config.yaml
n_layer: 12
d_model: 384
n_experts: 24
experts_per_token: 2
d_expert: 192
d_shared_expert: 0
activation: "squared_relu"
moe_layers: [1, 2, 3, 4, 5, 6, 7, 8, 9, 10, 11]
n_empty_slots: 3
router_score: "softmax"
normalize_top_k: false
routed_scale: 5.99
balance_loss: 0.00996
balance_bias: false
router_bias: true
init_std_router: 0.0144
lr_router: 0.000482
n_head: 4
n_kv_head: 4
head_dim: 96
vocab_size: 8192
norm: "rmsnorm"
norm_place: "pre"
norm_eps: 1e-06
positions: "rope"
rope_base: 10000.0
rope_fraction: 1.0
qk_norm: true
attn_scale: 0.141
tie_embeddings: false
parallel_block: false
extras: ["capped logits"]
init: "uniform"
init_std_qkv: 0.0222
init_std_o: 0.0222
init_std_up: 0.0222
init_std_down: 0.0
optimizer: "adamw"
lr: 0.00144
beta1: 0.9
beta2: 0.98
weight_decay: 0.15
lr_head: 0.00451
warmup_steps: 319
schedule: "cos"
final_lr_fraction: 0.0
batch_tokens: 65536
seq_len: 1024
doc_mask: false
train_tokens: 292600000
steps: 4465
dataset: "wikipedia_en"
Below are experts of layer 8 (counted from 0) of a mixture-of-experts language model. Rows are named router (the router's row for the expert), up (a neuron's input weights, with its number) and show model dimensions 240-287. Each number is 128 + 32 x the weight over its row's rms, rounded and kept within 0 to 255. Numbers have three digits each.
Before each expert's rows: a language model's description of what the expert responds to. This comes from a sample of Wikipedia text that the model never trained on.

# expert 12
What it handles: Line breaks, == heading markers, list dashes, table pipes and sentence-final periods marking structure after titles and list items.
router:148103120179127136134079149129167101121159122116149156068077166168179150173122125078114135164115138099108107149078157127109095095154079184088093
up0:105067102181088144174111156131094108122108157101098127138105111155135145157222099134064142088173145084054163112079133148192186121151163124140137
up1:146139140158127193159084133091150186071136133096124117122131189116186156124098107184132123080135166168075132064153200157043085151105120130102123
up2:102116114127172160147139148075019157138127186103069119119109143101097098087089095130113099096147103042161130072175141111127135123136176137140129
up3:094109130148128168109107074093126131063127111148121143085144154134156121027121114159144138091115124111129119138140145120153118113072217120174089
up4:093146079123178160133144128092193133118094156130078108142156159163116174105151098137146156109168192111144143145173154118094135125130118120127095
up5:077122134147139144082151162162156112084096124106128130138099141085132097122169155133180136136076100117143110150114080132077166126136142128080165
up6:105128156110106169089088118077118198080097128086118104093115101150171125069097130137154160114192107143166134136208202141162154118151206105160127
up7:161181154160101073145153119132110170102123101095133146090112119157137178079092162098146181122139150006108129112125156111125143130141093125119138
up8:149082140156151166140104094132103158117152192068079121110088128165131126179111114124143164159183113114083126140109111161141115156122148111192145
up9:135168128128108129107152123095066119159136108106126087140140155183118129114096095115150135184139115097117155144111146115140124101112118143198158
up10:044118125062144071143191122149065091142090079138126151183090103103126168138160130108123129162132073150085141170118150113082132146157139152140170
up11:170073169172115210114122174061113146137087168145083135150115101184145168138127140148134147183164138148117171152103170124115140156117082090067152
up12:129106084114089093030168114111094145144154156111132113150115139174146148118143143139131100154154081056085103103151113130115196150131094130163131
up13:128130064118144127146158134151155118115188128126097102114171160094083115102184124130108151159113159138175134127096082110062181122117102086152132
up14:163121092112145109093155126099149180086113161129120062143179158085090150104124098083141212150166103120163108128170100112077064150136124085170127
up15:122194158097126110167081061112136165196179139168185154169116111182139106184139133104123111176147127155100122104144097124148094102159067140072154
up16:122166147138112121103143155132140092124152149108081066086125091101152160047124127205142140114083167111137126146119087148108124100104086120130089
up17:137099131107152077153156146156131139100072134132167107106167097051099103033161131132134158057130146114078120094097116127146134114165101137126158
up18:156210120097150122126114125076145106147167141116076150102154123131121096121145099119169120176097080159133100173145140098109098086078144152097135
up19:107071075141097166092142132166158112098098128075082163117130127170151173154106064122138108188158193124213104104111133092104062116146180126128151
up20:026170096174157134149207152168129115073169150097153101140152133094090091172150163125137094120165126150054114127176139101110125153168099117176121
up21:073150175154139118105153090099146165103128070116169159116119125123097157144105187116108123152164124192155124134104149118114108110142089130103130
up22:104150143073135128122092156155155118168154104111146116140145140109156150112131060098165103132105105112125093191147159129139115134176164095103124
up23:106087072190124145088178129153067079184136131156111093078133159177120107087148122090140123166128148091103119111101148156080088167078100116174163
up24:111142084088146197114145173077128085153080135116065164136107148070123199185122145101144117130153121163126125127136098123081152121141163109120138
up25:101084157140127195136139124152156078149085139137128120145092168113150117107122136116190172172062165149173110077148103066177124163067117142136100
up26:156147042180107080162168081219154112064153126091137040086125176132108139086117145134093219133200146093094180147068062098152089155138177119175148
up27:121121149119122123156155082106121184169161099104141101119139116159161129076139169117076204127094118113008118147098134090124071145139107097163105
up28:106143076159139133184110124095140151098138144109122114140117172085122110085142162132092132107169080173172124119128093175082142134159110135123089
up29:117105133144115121206114180151141150152089177080117141141134087081081120106150145135128170135119170131140169159087131082097150125112154125118137
up30:186160129094140144099148154125133108145134131216106118141171163152103148147126150136129166140092123159157120093157097151162180095062106046108122
up31:091140153104119167091072096104088101137187113134106170117093152202119129151092127136181084105066159114165108117154076121110129113062143091109048
up32:119170033101126135170119157110088134140121140193098109144171128145151071094148090125154129148140089166153083108133132145071135119090103119128177
up33:088171131145151143175115117152149139179119029124116173097123113127097207153120174122159121072139134197112106159133102181090112113174142135154049
up34:146193110039123151143156185134132090105170145105151151118119101158131122165158215122135148128161124150114108083109111175124114093146071104111203
up35:149105188126098120127123094137168104163114127138183122113096113098114135126104129145152129157150118146150125111161188185134099151110132084133073
up36:151142166116129150090114135177168054127092156100141122160118149111140095092182182123128116157101111095133117136174095115142097139092085152088106
up37:075162163067189182152111191131122210158066113159150085138206093146110124093132168094117065109111135174121115119155110150097105099104146156124118
up38:073130087122175167124124132114087089170086131116102149118150101170144195146121089175158134155106085161145128155166146136108202149137149079142122
up39:124128112123125156118106086066090113145127131024079159087106165178130149164196107109174153108099153153151136165100094099105170133175155146146119
up40:132123166176177126145130091133178131130084125126151161164087179113145120104178125071189146166091119133138102088166150129147110179102135085152122
up41:133124134131146120155189149127102111113182124095102079159144135127095069164129121113118105117189147105190196123068160131124064187118097131124138
up42:116144165184103096137130108193117105129170108175115083093093112082148128115092159189142125192089130179153162139113122144166092142078067050120110
up43:128094160167199082168094117136146135178069087091121128135146116164168091126111098154195178110092072123151169107198149134120052144150123138124114
up44:122064028144168179068091175187141096101138099104132077114065166128122143127123204136150113098160157114098155089127090117117127132116088115121150
up45:154093155099144141114110180119152164101098124093096102192101132179151108064135065116092094099104159112144131082196128120112122131110114101085142
up46:096128132156135114124237174145125087111169083151081102168173128098068092140230157108091152165111166104169159173087162103121116171120197134179150
up47:102125105104103194138137132110081136125077142139082201139103109145150126082127090111136133120109100100123108147177136103126129142127166095114156
up48:065199150126165153148143101171177156138087103107125135197154092118104150200117089137113100084120143119148113170136121127164117115125113142145096
up49:089144073115169176197087145073143077157125165113142121117134110154138204132110127150149178147142142094103147222097130108182100119149167106103125
up50:093121082093127114161143162075114086078164091119136161100136102160098173063135154169116148060102111130046139173077104150147135105119090112134084
up51:149097070137085148144091123204153114135100124041154087106147097148124141161125131096148099089149125136125177155098094122137104106166157113183125
up52:138154108102110087189114150121157124089178076066129171106123180159105150110157084167118126094151140172073127171133121092060175121127060116115069
up53:130072085141213134186114101128178164142041098077125154148073143125155147087122162080147167086068092119079117118124187121163158160142137103073112
up54:079140136102136147165172197104074081116139165142200104098100113147132114080170106141136146148131037167110130137170155134183166091149132105117151
up55:125154083115130126136095129115068142131132168142137161137081150133104167121094160142184143153164129156172172112194126084152161175135144119157123
up56:120125132153148177160117095100104140163076160132184074105114164097118153128083135116134162211118078143151124137143123104118136143123184134139150
up57:087181094213158159134147126132154152126074079093138091153110146066175176170104122172122069123141130172099130095134148163105108132187094161091092
up58:145138118189168184137193095116107134147100117141144154130115159130085195070058134115152181125070062140153174138139063158123131167150136119133113
up59:126153103122111077146131143108115050121204052202066095095129147105170161198196117119136123126108086131148123112224138197111125153116089072137119
up60:095123133089132136116095128076087122100108108162104174121088117164168185086058118138113197091198115163160150131197138101148099155079133122151187
up61:170095154156140130154101142149137163105129146137128129109132131090126140088227099189160177089076131142106113166132080064074177162120096153130125
up62:152099092135147114149195156084107162094159163091156086158121169094075147093141162171112120127159129127107136139106164086140122139113068098127161
up63:140098137146109172142173136143110165110085153083170110139149131061109145082100144096153097184135130200135157124126114107114081138113163119109111
up64:103153135180180090135160094073054140074146073110113121158112150031114177140103071174152137165129169092080095088172159131112096168095074102145151
up65:125130169187113094151132065114174105108160087114147080164161045094129137168115150161146134134101141133152149135188117131130114147173068120112105
up66:133106146185169126133131149095118089166128100076057064164108092103128094090085111151137151110105139154147163146086155149101146130156105150162110
up67:049116108106163154149136160077130122117091135170121133099132076161161162121109134135115089105065133129128142122070150083098096135074117159138178
up68:131092092144146128097116161092114143192114152084145139126140120095146157102091145131103135093151093180114133154123091176127087099150105113158114
up69:096114148100174202131117125103118117099131145122069163143104173149164142095151086117201109149125134067205138072170086150183186131140126124172089
up70:111178107168163160132147120105140100176127104046180090120094176068119128151214141132148170186107144134178166174117115119116142151135148128139162
up71:123150103158106113149148119132158078176084087109075133162116117134157203168081169157151120179170202105109091123157157122150110146118155139141171
up72:086146156157147128157096111130083074095115066141133144095105102185109172133080108160146131132102125131093118162121128149128136100130066121102163
up73:088170187158145132069153184075109099077098080121095163124070138112151202167145129129165148141149200136068141167150124134177099159077080131146144
up74:077117135132131143138172143083098115097061153133113122129171160091100152186117180142180112082112163147132161150105086124149108159141153129096062
up75:069111118128192154159121109097144121134144141146136114151092160098147182107123094110108156112060077116103098063085184099128113131143108144144164
up76:130139150097101117066180138128125163123080156133140040193099162135148147043168158069113152140139118159101176108138119146110140132159187111179138
up77:096131111144148155102145178100121151144152161097077153097087179125082119054126126174158122140087156055138098097107087138093130129086101102147110
up78:089174168119164125137155120094137200144135127108151126125127116163171121155123122120135062112076117140125130124136107148102148102115124117139069
up79:128167138132156138133146150105134140174154170076089171096126171127093120178112193098205128172114114095162146075094067096195156142098085129181090
up80:121117104173169107126153123119151083154129052176146132146155100140132191120091151176108185198115148098123177087153168179159147109105110148107169
up81:105191087142089129113133145085080084146164103131153143110123139047131119099069157134108083151154061137152108150191105133106124122050093101109109
up82:140107144146147108158126164121142200123133082106093148110091101057146097128103093096166212133085177177127130115155079148123143130130146131104138
up83:086061135096133132203138129119127108150132085075081131156116135084079189118109175104101131088118105190124143118069074114064078086115118126086118

# expert 7
What it handles: Content verbs and participles after auxiliaries or to, plus derivational suffixes, e.g. used, built, feed-ing, -ation.
router:150196119189101102140148091141071075112211108085144117130109137143135114102098112157164150194104107112154184119181151104133136152115156068146063
up0:149148117157107164102098151072092187162109125115121136104133059157022099101119122167122183158149137098094131137124097087059097153137145168180108
up1:153088143115150087081123091120185108157075147100164108119135197151165127161143149093129130185134139123148137099129119103124144113111149086178188
up2:180122119125126136115117158106134150164087131096139148098153086090075110105090074095192145135140093147138147186119108112127141152133140131193120
up3:074140122083153205134082137209179088112137136122121125178134147100052109183106105134111160133142127114107139139137097094085110123108083124106110
up4:162128109131166138115099114127181114167129130112136121042141129101094165130158149109116180182115118180076116146141104066124058148145135084139096
up5:129140168127131151137113107130121155093101068181183133119119108111153130127076171083166092148145175139100183147097142133178096093099102143043119
up6:113114090096133062142147136217122128136119181122133111109145138153104147168119115137132101155118198115130091136134130125126105119147145080157130
up7:138151169111140085081127121097132151104172126171151152115108140099123133151099096131146108145132135136141138139061111102077137156124123062136136
up8:153142156110124172138153160123152130168077165128152095153150137148109114100178218152109164167153117077163067159094136144123144108058113130174119
up9:161141136131109101112122110135156117096127114164096139166134194149184135077110162135099112104079126087105068142104118152122120120140166122189080
up10:050151190135140140069129189104147102153166105094160141084081140098125159078115146141138156169120162084092137113116115091098102119159155167071142
up11:133088120155076094174077096136109164130122125140114085176124152086077081118163093102095123146134105164059152093074116150199129109122131127146144
up12:136128132129134111117148112083114149164093156162155100160125057134153138170137125151153152117134181081185132092085034139104124197144133140124140
up13:086138126153120081143074168110122096128129143069134132116101147115103117140184085139123135128091123118128107124102117129141161132184098136135106
up14:161161107143100125141108087170148155168115146154152119081147163058112068093156094128148174128083050157154101172059157124125107094181162095210092
up15:068095101158117110141121148141092111111153116145140169153145097108156137110141192125142092159180101148110124138136138151113121185156143180085089
up16:118132110181142118121179095179152143145104090107068169117098099159125133097110161174126057132165067147173135056163055089139151141167116127134084
up17:140079122152142097110133100119077179173148143113203096097131159121102118074067132100146154155162119149103168131189136205165148133096053118102126
up18:074110180120107134125155159104127139151202102118158130126122100145148122102108176115066179147101128065146164096056105119109112099142167114072187
up19:094180106158136115116071123180124157129136094171143121152125142155141075165104109145103065128203083104128123159123180101130110223148067113131171
up20:098133109146153108122124144119063096094111135122070121118096096105154155096116077167143062115120107182070147135144117152087147094119092108096170
up21:170108132120185114115152118102116201145149179139175117060157082179104113154078098108168171142114087110103118181156150095046109121145097119136138
up22:140138181142132126116143107146155094104162131148097124138116149085161147100135169136105124100092079097141154138137111161172170138114113127078127
up23:148180118198124158151110092111141163094133124155107123123127175191166198141136118161086092061162121129154130128141160155132147128127101136174135
up24:146084121080111172151125065161158121112121112104191133183115145127103155155164075138133178139142202088094108108162148137139101177093141158096148
up25:154125125100138084107140132143138116162179142125126129108151073100078081120139165164107143180086084175104059143106128087122189103161158144207158
up26:133071108106127116168121122158123133145134129115041107117160142106139122111130115137102171136106178137115189135120113123068141099093132129071149
up27:118097184055125175128124122172111086113114191098121100095126101111159126122160125160091123136081138136152131075067116130066122129141157137197095
up28:102187133097122139126150121052105082131121075109129134126115203101096140087176133126109133131108111135133072167198110056174142134147101117140154
up29:149128169121125111146117143149125127164189147131161126160112152173117158183150156155096114088192082150119124139152119155132121090145148134170111
up30:171137143154148128104118124129117156121131119152110174143142090107106125164174126147160195166107129155139108103151157104118165163129119119148118
up31:116064157117109112147111186170158094137115125130128141073112107056131166108121170134104163175130126097112116178104027103077163111173141137104066
up32:152130146169152158128084090168139087132157146181130113064105088136107117178148137211131159182161104113117087075139155100159123170137077192114106
up33:151084141101135210157067173121109081109145112145133133127105129093101135160109125162103146135092132122138067167088136063120079153080174109124134
up34:133182183155085073119168146173094140141168136085124125123102125128123132168169148169097088159104095123116149124114179117167093135114157120048141
up35:127185081121125208091141134117109130117151100184086176133108161106133121145146161118151167131164194102136127206085172087077071152105137144083146
up36:129155208171086154062119092111101148124142191132155091114133156118126139124094103138185170123139062134165142119093173156080124072168127099127187
up37:127138151176133100106134156186077141097089150116101103145167158151129149116180098133128155132119095098133110178111122112140120219087159115171137
up38:073144119186091063094069178095116133135195106126124109165126169092134120048150113128129127148131145133104116161131109102125174151157154097163095
up39:157150144070151156137113125107118104104124080122203119045109139156166156144112168154130089127138177110117154124128071137141102133129090152143063
up40:131143117128115177143135089110103142127133146085190085151143070180065111158152141093050167149139111104094133148149124131125124114142136169146135
up41:118136112081141167150174093104124102076167115100104168159111196150105169150157187152120162152114218154181124121098156118131111090161096135120156
up42:105120130171198134135131198120186177092142113112096121134049091133159166134096089178137144064138132134152132127179168101168110122186106176135172
up43:164122147166151102137126139110174116142118171122160095125133161124156136159147107180165123097102115141140194164113124198158103160126102097090093
up44:158105107133189138082115134132124177104127113188110130110159124092060089126136152180183142127140125147115086201120145086062119128089117129140101
up45:165152115138131159170144133165141149114160140181132151121107122176126133140119141144118113119122177082104196085134116119169138120048084137028114
up46:102120090063143117121151105136072166092119174100086148120090137081089109118128114153125143129160111062105142071086102099149069129075115128062167
up47:120131055156160131099153090116092172167131126122133129129056117129125121160128144139137151120125154075090147092138169112184117123182130115103132
up48:086111149079136127147200142095084131125078108117112139171100053153141113161154074111064149069091116154134143184121114130055137131147129103125139
up49:101112108162098080142109139147095125139158127095133115161105099099103122134128121109095091162121087103106096182123160151114173087148107173144104
up50:159120194140140094107110172089192146111103201106067123048097147133131124175155144136190112074116107120140207107073089119062171187109126127161136
up51:116140203050147103129095159130141129125159094078119075145109143094123092110115147080125174183106085137131195091106159120111209132094122133078104
up52:133054164131142128118124158102072119131121124034146109140097130117170198071091089097092191136127150147101142105136143116163144160099205136110125
up53:111140116098208118173108117166155124106102132122132118099083140145146193170118143163136154127077100137131147121113110207129059164165116092120106
up54:120168095145144141125157185143108174106105127220108147230143129110058154114137083137087127117113106122076080177162080138084125140109110108106167
up55:101159155154125122085162147137078091123169095053172124112070138109073154128101131120128129171118158152158124096149152133120144072154093166141119
up56:142144106114124183119175134106147132078182161089086097104139145079150118132162148125222128121138137136136099101109130109100113111056157110158111
up57:078153136188087119060122173103088157148156095113160106065121113104129206200133094123098124157137115115179135196154175116086122200141100094160115
up58:088092101077164142124158147121171138109050150127154181153140067134087130136141046126147064133130135109120142106125077081101108102122150112126183
up59:098124091148120143141096125143077148122101172120172075193105124100135081092101109170148174120159098197062169123126129183159192110137083123084097
up60:128170126113117087163130100078091085161175133151119080123190179167140062195124108132161136059131116115115176083147119127111123121144091116172104
up61:138177157094136128165131110168177071167163104146124132119102197129165072179092167094078111142129094136216159132130178127175086152141123105138105
up62:142124104105106120119135113081110165141156121148113143170112129157128066128110147172168125165126100122163105119160163123090060113121130128117148
up63:111080137114143162095132063136134082127104147090074130158141158144141126117067145181137123082157115058179117185106177166143136079140094133065169
up64:103119115161138113152106091095141127151146084185175112172144119130154154097089070162076142124135128129162106150160173104168118104163033146160156
up65:088131139135098118149101133114093086089153121102059108124121126136173129133114139134087118098102134082140153073132176154142102149116116159113122
up66:126069178147148159117045193111169127153153129121109118078094134121182174113094082138124177146122051098120194161074078133110110092162146115159091
up67:106143184074192043150095168121142099153124074090114140162132171142127111170127186071133098137151099169124102082100113114106086085167148094096122
up68:075120130127131124165098152075125127113090133109114130131137174115163128087163087117133105138139141130130114212119132076163073088140110134166193
up69:117099113017134173151140148109132144075152187145126132114122103131104097139216130156144085110103164152120154112158138116129124170034129127092119
up70:089074122100130087198143193115157103134140154117102102146127051114125116110148080124168108101125098131103094112113083147115210129162138169131121
up71:134137127138094051089088062111135086133139077135130106109125200129157109151128106153080156176121117139151168122158111126164079152148103076180130
up72:107147105121089137136175137174102181162110110110153147132135143168103122149150157119104154113102138112119141064084088125100083112087124126086138
up73:111101088161109140123087136143142088135145145105132146127109166112162192162124127163142146078161139114098072108163089098131117138128148172137148
up74:164090089169162157155132127128129137099106145140108104074139087105141099087135128136170120128084168125076114133124100129128197150122128183068106
up75:150130113189110077093131122126113156121159127045089097099133139152137116129157102164122175122109106102127087090178111118097156180133134121154129
up76:120112104090106149132097167114119116163083165171154134103150077126133117141112166094182069083152146075162100056170128128128081155168094144170115
up77:103143132116168066121129165090123159170096143089186127101129098135161092128103131067124124094119085219161032161139121093068127139179110137191095
up78:148156113159088109101129083054111141119097129166137120146124172083058095108125139156129092119170131122138108135169182147189137096170092126141142
up79:124118126136112183173141125170086132124129084109120134192122155083171095064132175115143174175152155079119152130155094064067090117163158116137106
up80:138119108080198112159148115211167172086198159164197109135082105125134144181091182126101153146119166144100164094110131083091068193136105125100137
up81:144126092109144179113131152125143126105164082150128066120078075166174120096104199203180134106126152166103121098143055114093137101167122133084088
up82:108114143121136042157123085134121119144168100177132107112122147061114105104126132169207067145088170117100076161112125125132103129075076095142144
up83:117145096158074160097132158161135121096158116112095123147149134104136172136113116120122057097171154126102100172123136160090153148078117119145118

# expert 19
What it handles: Prepositions for, at, with, within after a word, and surname or place-name pieces such as -ley, -ford, -ry.
router:164109097106116142108132153074195143160112173145128174136148152109132096105162135083127187166151129068180090102129097138085107102126105184140056
up0:119180085156182137192162191087137153096101107033114126142146134114168090113121126130102118107123163119091102124120163102167121071156129139164138
up1:169098078109158042119093171111171167184116080120132131123094167107103157178105117130144147154154131106101130131126158176140142142119130147115105
up2:090108148128127099220145078169115125051142122145156148144104118074093134204180078079138090107121198129132136110079144073176089148084088118106145
up3:147119178187123121152134142095084114076193124121151166112153189138146149136111181158122108140097137095135193081179108159122113123077083112116070
up4:172150132137089106107188114139191145157091147130150126188137088043131132085142123066058116126118086093150118178127165121145143130162172125146159
up5:105160188175136119202093090130155113172155165172150112118124095148130110072160077126158156078150119141134082140111127110138106121088169126171112
up6:135131143128122109152153126211155160144162141162184129156143058145162106128160141164152122102124068160064138156137104146123122154171122160139117
up7:124102108148103153120117080133129114144123159139160137167158158110122097124118149142111116152098093012200159122131084153090121125050170111117101
up8:114129139168126064145190123147126148113128080114113067156127126114024111115115152127098172112179155150135091115115197106100167159116087122137099
up9:100114097140138130103091144209132140093120133107144182153093110137199161138106097103118152124162140128114121125069118063122117163178135149122101
up10:123143087161178078129141068136106108124136119102121154133106138172106146099129117121191143089119179118104127095157113138162100097110178137190112
up11:099138093139160139188104155086079194162067118102137174091082119175178194116152174128105157100182164168092140119120177161101154143099147142147130
up12:121206138129186115086134113137117138064187167140173124050134114113157141121108117157113126141110081145171157143117162168083147165106136107220117
up13:136145092161165090145120135171155165148100121107160152189093136106081138178150136122096139163122084118097191141107115125151145099121117136086089
up14:178145113126129159167129095129122088141141067132079188162147135104107129197130137134161138109166069157147117141165146101108149154075145089114131
up15:101139048143093156194122121156093092102119078145158138137136115069100125142123088122182160138102152043064134145153101117160107181167115120079133
up16:093156138178090133178144173185152107146132093125110122139112094152097119121120097159133053159164144161152169167120077146165167115169074138086110
up17:158172130139153107155188091139117143127125117150152174194144103091131154179101144130134095116097063147142121095141124194154094160112182105088155
up18:090170104120128036159144150124082157132090077151152164078116121115105159136149083131141135143064181135098082156124144161119223128140137135101102
up19:151219169179181126094163104142145166104152137167120085078105111096126092107131098170207097095155120155140133107180147161121128160140138103128110
up20:117180070141190128154142198140125114157079152130167147111116109182178122114139197171136101087093106121047089154142194118129154109098131149154137
up21:118141142117137132149146117089131147179089199118166113074079099131148142141168104146189134101183157107117099095093149122205113142138146144181087
up22:118143120185132134172144156110112141141136086104153162123135157060131125189128168171120104149158155135101186167162157116160152103065117135051159
up23:112121124121123069123125081109093137112059092131188135153110113098123106149207120119071172079197129145153100142122165133118087131135063131132161
up24:068131089103071088095167105130141147145104165124116212112092122117108122038135064144090162124078160084154160135141140169168148093167181144171139
up25:147081166153127081102149112108122153111108122121172170163081101092125110108152124063100100158086083127094129141109149131157173119136093090117055
up26:073156124129089085137173113095116191173092153144127124101137125112189108099189176096162110108103164138104157153100134116156110102146125129151129
up27:172141157076109186135114174129155159123099074095161126080142127117143131127131146148101136132100104066135198108181139139154057180130137151071112
up28:098127183100129128141105148127140114119201074144155115139104138190166183122136170142159115126123136111122143151106127093096135090199152145091127
up29:149091102100168130180182141151156164131080142113091137151058107158128137146174062111199131185155142132081174114112133112138137145119160167150078
up30:142098163081151180108151107121149068169150108096166197168130127080137176179152143161142108156124126168160125110117112158142072140137037153108131
up31:142142142121134149084115124138147162113129218143133121168038168127118190137216097078126119106147169127064071117117177137145090123111140138129139
up32:016166064213098156152133130123090134108068120059109188197135162112127145089098115113172126109101126108084091129103111139108148099151153133124097
up33:158194168119101104106074183103182165179126139131118123053120159175194189123158143144149164165171134197140133112137105074128115178100051105138184
up34:162143162105122126177087098144113155113145046062076170214110148126114126169178098193112080145134113138133104146121111131135119144192084165134148
up35:089167096191136131115149094100125092156134155150140079137138136133108157148147111121190075131069203145139142059136179139152102161178119108084147
up36:167157090195096158138128131140113145118150103120128177107128103123101144168118184159137071137144121142152150138127090112155144116130079169143127
up37:132122152103100118169164127172132133137108139115168154196127108130142161102076183057108122116101164122131106117017123127172122137110134162114132
up38:099116135200135106104127138148114110114131139099117138168113120071120156134136105111183135137053175110158136122075134124123141143120133122144157
up39:100128157114103102140179122190136101157143114174204148150095184157070110088149170121121094108113165083128149101126149188138077184148143125162130
up40:082181134136119067112142109093124086147136144083112132077109095182173087146152138147132111158129080115119154077162134116177161097165160112178092
up41:165178184140117103093147113104131098225173090141122120153143142123133111161119111154108145194112136093118185156118193118091087154131107098164102
up42:102195107063161117119158132141180093094180188182151083064114134075116132178155089113132110135082121067158058128145167155126075112105145121167177
up43:124194067068125089137133115130159180112109150139125132173131155122139103179170108082201155116181065117141143107106122133184133075099092090148178
up44:107127136131097116089069198190143089162165134151111137115158194070136123175209180189113129185122101134108145148078049143138078156095132130070094
up45:160147109168165122138123109142146162163193121058104134163130121174173169138103152141116114157142127099111104117114095114186127126102171123168138
up46:136113135146127129149112090150161180157163181112137138175109123140118092158203156132127073088174127202158128089108097135133150096085138132202163
up47:106168086129180137134121141099156112089171172124128135096133169174065093153180122128108081213108118123082152165116112176173110099097105113122077
up48:085180076192176127089134149122134064146148080133098164064109078109086191081170177143149094124096125056092111155151074166107124145119126119104143
up49:132158122189141094105130121205156128167106113092158110177116164176183122131129155060100124111123122112093164128103133141144146192118138123143150
up50:152170203154122086155139161126090134139140125167178126168125121080106051127068126122097107146157117184131147112142108133140131216105071140111174
up51:125126085132087103130104080086063114118160110147115090164114142092151208143198167150107115174126175169120104177153159020180126153129091135179117
up52:082180133098111122101093144158131096097156061134141108076118143090134157125126085144157135113100089117146092108126090124103138113115116088173126
up53:118098224111114080132111108157080119100202148099201141183069141140140093153146137085051098118098157149127137103096142114170085177123128086114110
up54:156102135134139133110065128121155177172147145128130090121115096117156188150043137089180126116134150153126124107171110126121118158109178101080080
up55:151165153173198133214141107086121143118153150126123126145118118110164128086116154146169141096107144066085156107137129141177148104078169130163112
up56:123180099098135186145139110159113057139186090167108138078137141113099128165126172108123078125139147149079086122154041121066130102146082129092106
up57:114149121141075162126124099133144161163144155108080095129171128151094168130133119137108099130140106076112156124125176174093104111183142118075160
up58:136089162087167092110083123153121153101116116145190163154135151144149224160096071134156103155125107093158144135131099128159117161118125073087134
up59:133141107158119128103094149114086128081116165210120106068118110163122133109148078105183113113125149108157164144143157113122107143122153131169054
up60:104108078126140132222114119167071101100095140173136145127076129146141182069130136105137126113105142090078127097079096152157103132152134139135134
up61:154100116188163123132158120175106160110126177092128184145061141096167082156138091094168137074151117122111122117136156150166110188127191108148091
up62:134172157081117130126161109130079122096107093162084120114120128103131149167124093146146100148105128129135134093124138047108062149098082106190151
up63:143144131137103147168182101145078138150094139129131161160136087134108173083195123146185132162153146092081104122151178135155149156196120126192136
up64:105081202136124170174107158158129105150093087079084140150099076126134141126157165104115182099197160123096116111113129172140086155146086127113109
up65:125139109133134138101131127094096149134121093075118097133109145153096110128158129143086128142119206121165137149156095107138161092168101156169146
up66:169114192102126126126132094122107136142121132110131170153083095156112125121150140090138114164178105092158164066226106142148150177164122146113177
up67:102155212137113138138170135132153178135063093111128152117127150134149147173129152093134140083110083175127125141117092139133068115121152139134115
up68:145165148145089104142151107065171157148110118143161155143118101085149117147167132131160169109144178160081139104112137113128160162102106165108134
up69:075103090139094133129110135114140121150154121115124127113110147122151122097185102149130121152074226101107141136119118132145105155136125148171147
up70:134116104161123157198160123170090158155114130154155151142154154097138146252088117156119069089104142128109153107128117137157168102124120162131103
up71:121184142128131103102242098132111126167118089122118193136102131146123113095098075088114119138141164157135148127155110167109056124181063155158176
up72:073138122143142107159113079163141154093095131107155216199096117132163231145130153106163142112089171162095159129097133071161093155141092113122069
up73:091146089126184069167115157140147156134098111148173134082112147182131122118144123080120095184131092123133143174088134093140147123143126081171072
up74:134091079117106110236078147108152097136107109167105176092138061084128160078146130094164067169148145055076127093147122106149151112097148105168052
up75:147130125160068042134168138125162112093133109117051109167079135112137091104122169102141106157094077125162176075165172082117129165126184154146121
up76:087125114134125107152121164128106132079122131088172164115140132126133094087109143115135045164101175066117223180093100146117135138114119095176092
up77:105178146118111111136118146096115131140139097152124167096114129178109140128125186162142066142110112158103098105162121147132148069105168158086110
up78:102110169169124118122129122130106160116153108070221184061115113190165082186106135100124161199145210095099186128088136144167118103141124113088073
up79:119160155166154110160177118167144139184142078080193127125121140126164129094126142137142113117142180199140144137096158128168108150181142110107114
up80:059126106070182114083105137170091165151129155141118118079107090128130087116144110123203084102122147143158132095094109113090093153137136129143160
up81:110191098123155166114132145129173095118193114127147157122123125071142106169107152157144149106126118160183113141128137138088128143090097122132118
up82:065192131137127117150175144104165110122112082099113145105159102139145131131082128162175098141126153112178149069114095108152153060147153152157166
up83:125098072100150150130085114183146137173092149107094153194101078082147051213116088118104161157144090093085129136085146139168124160124104151112136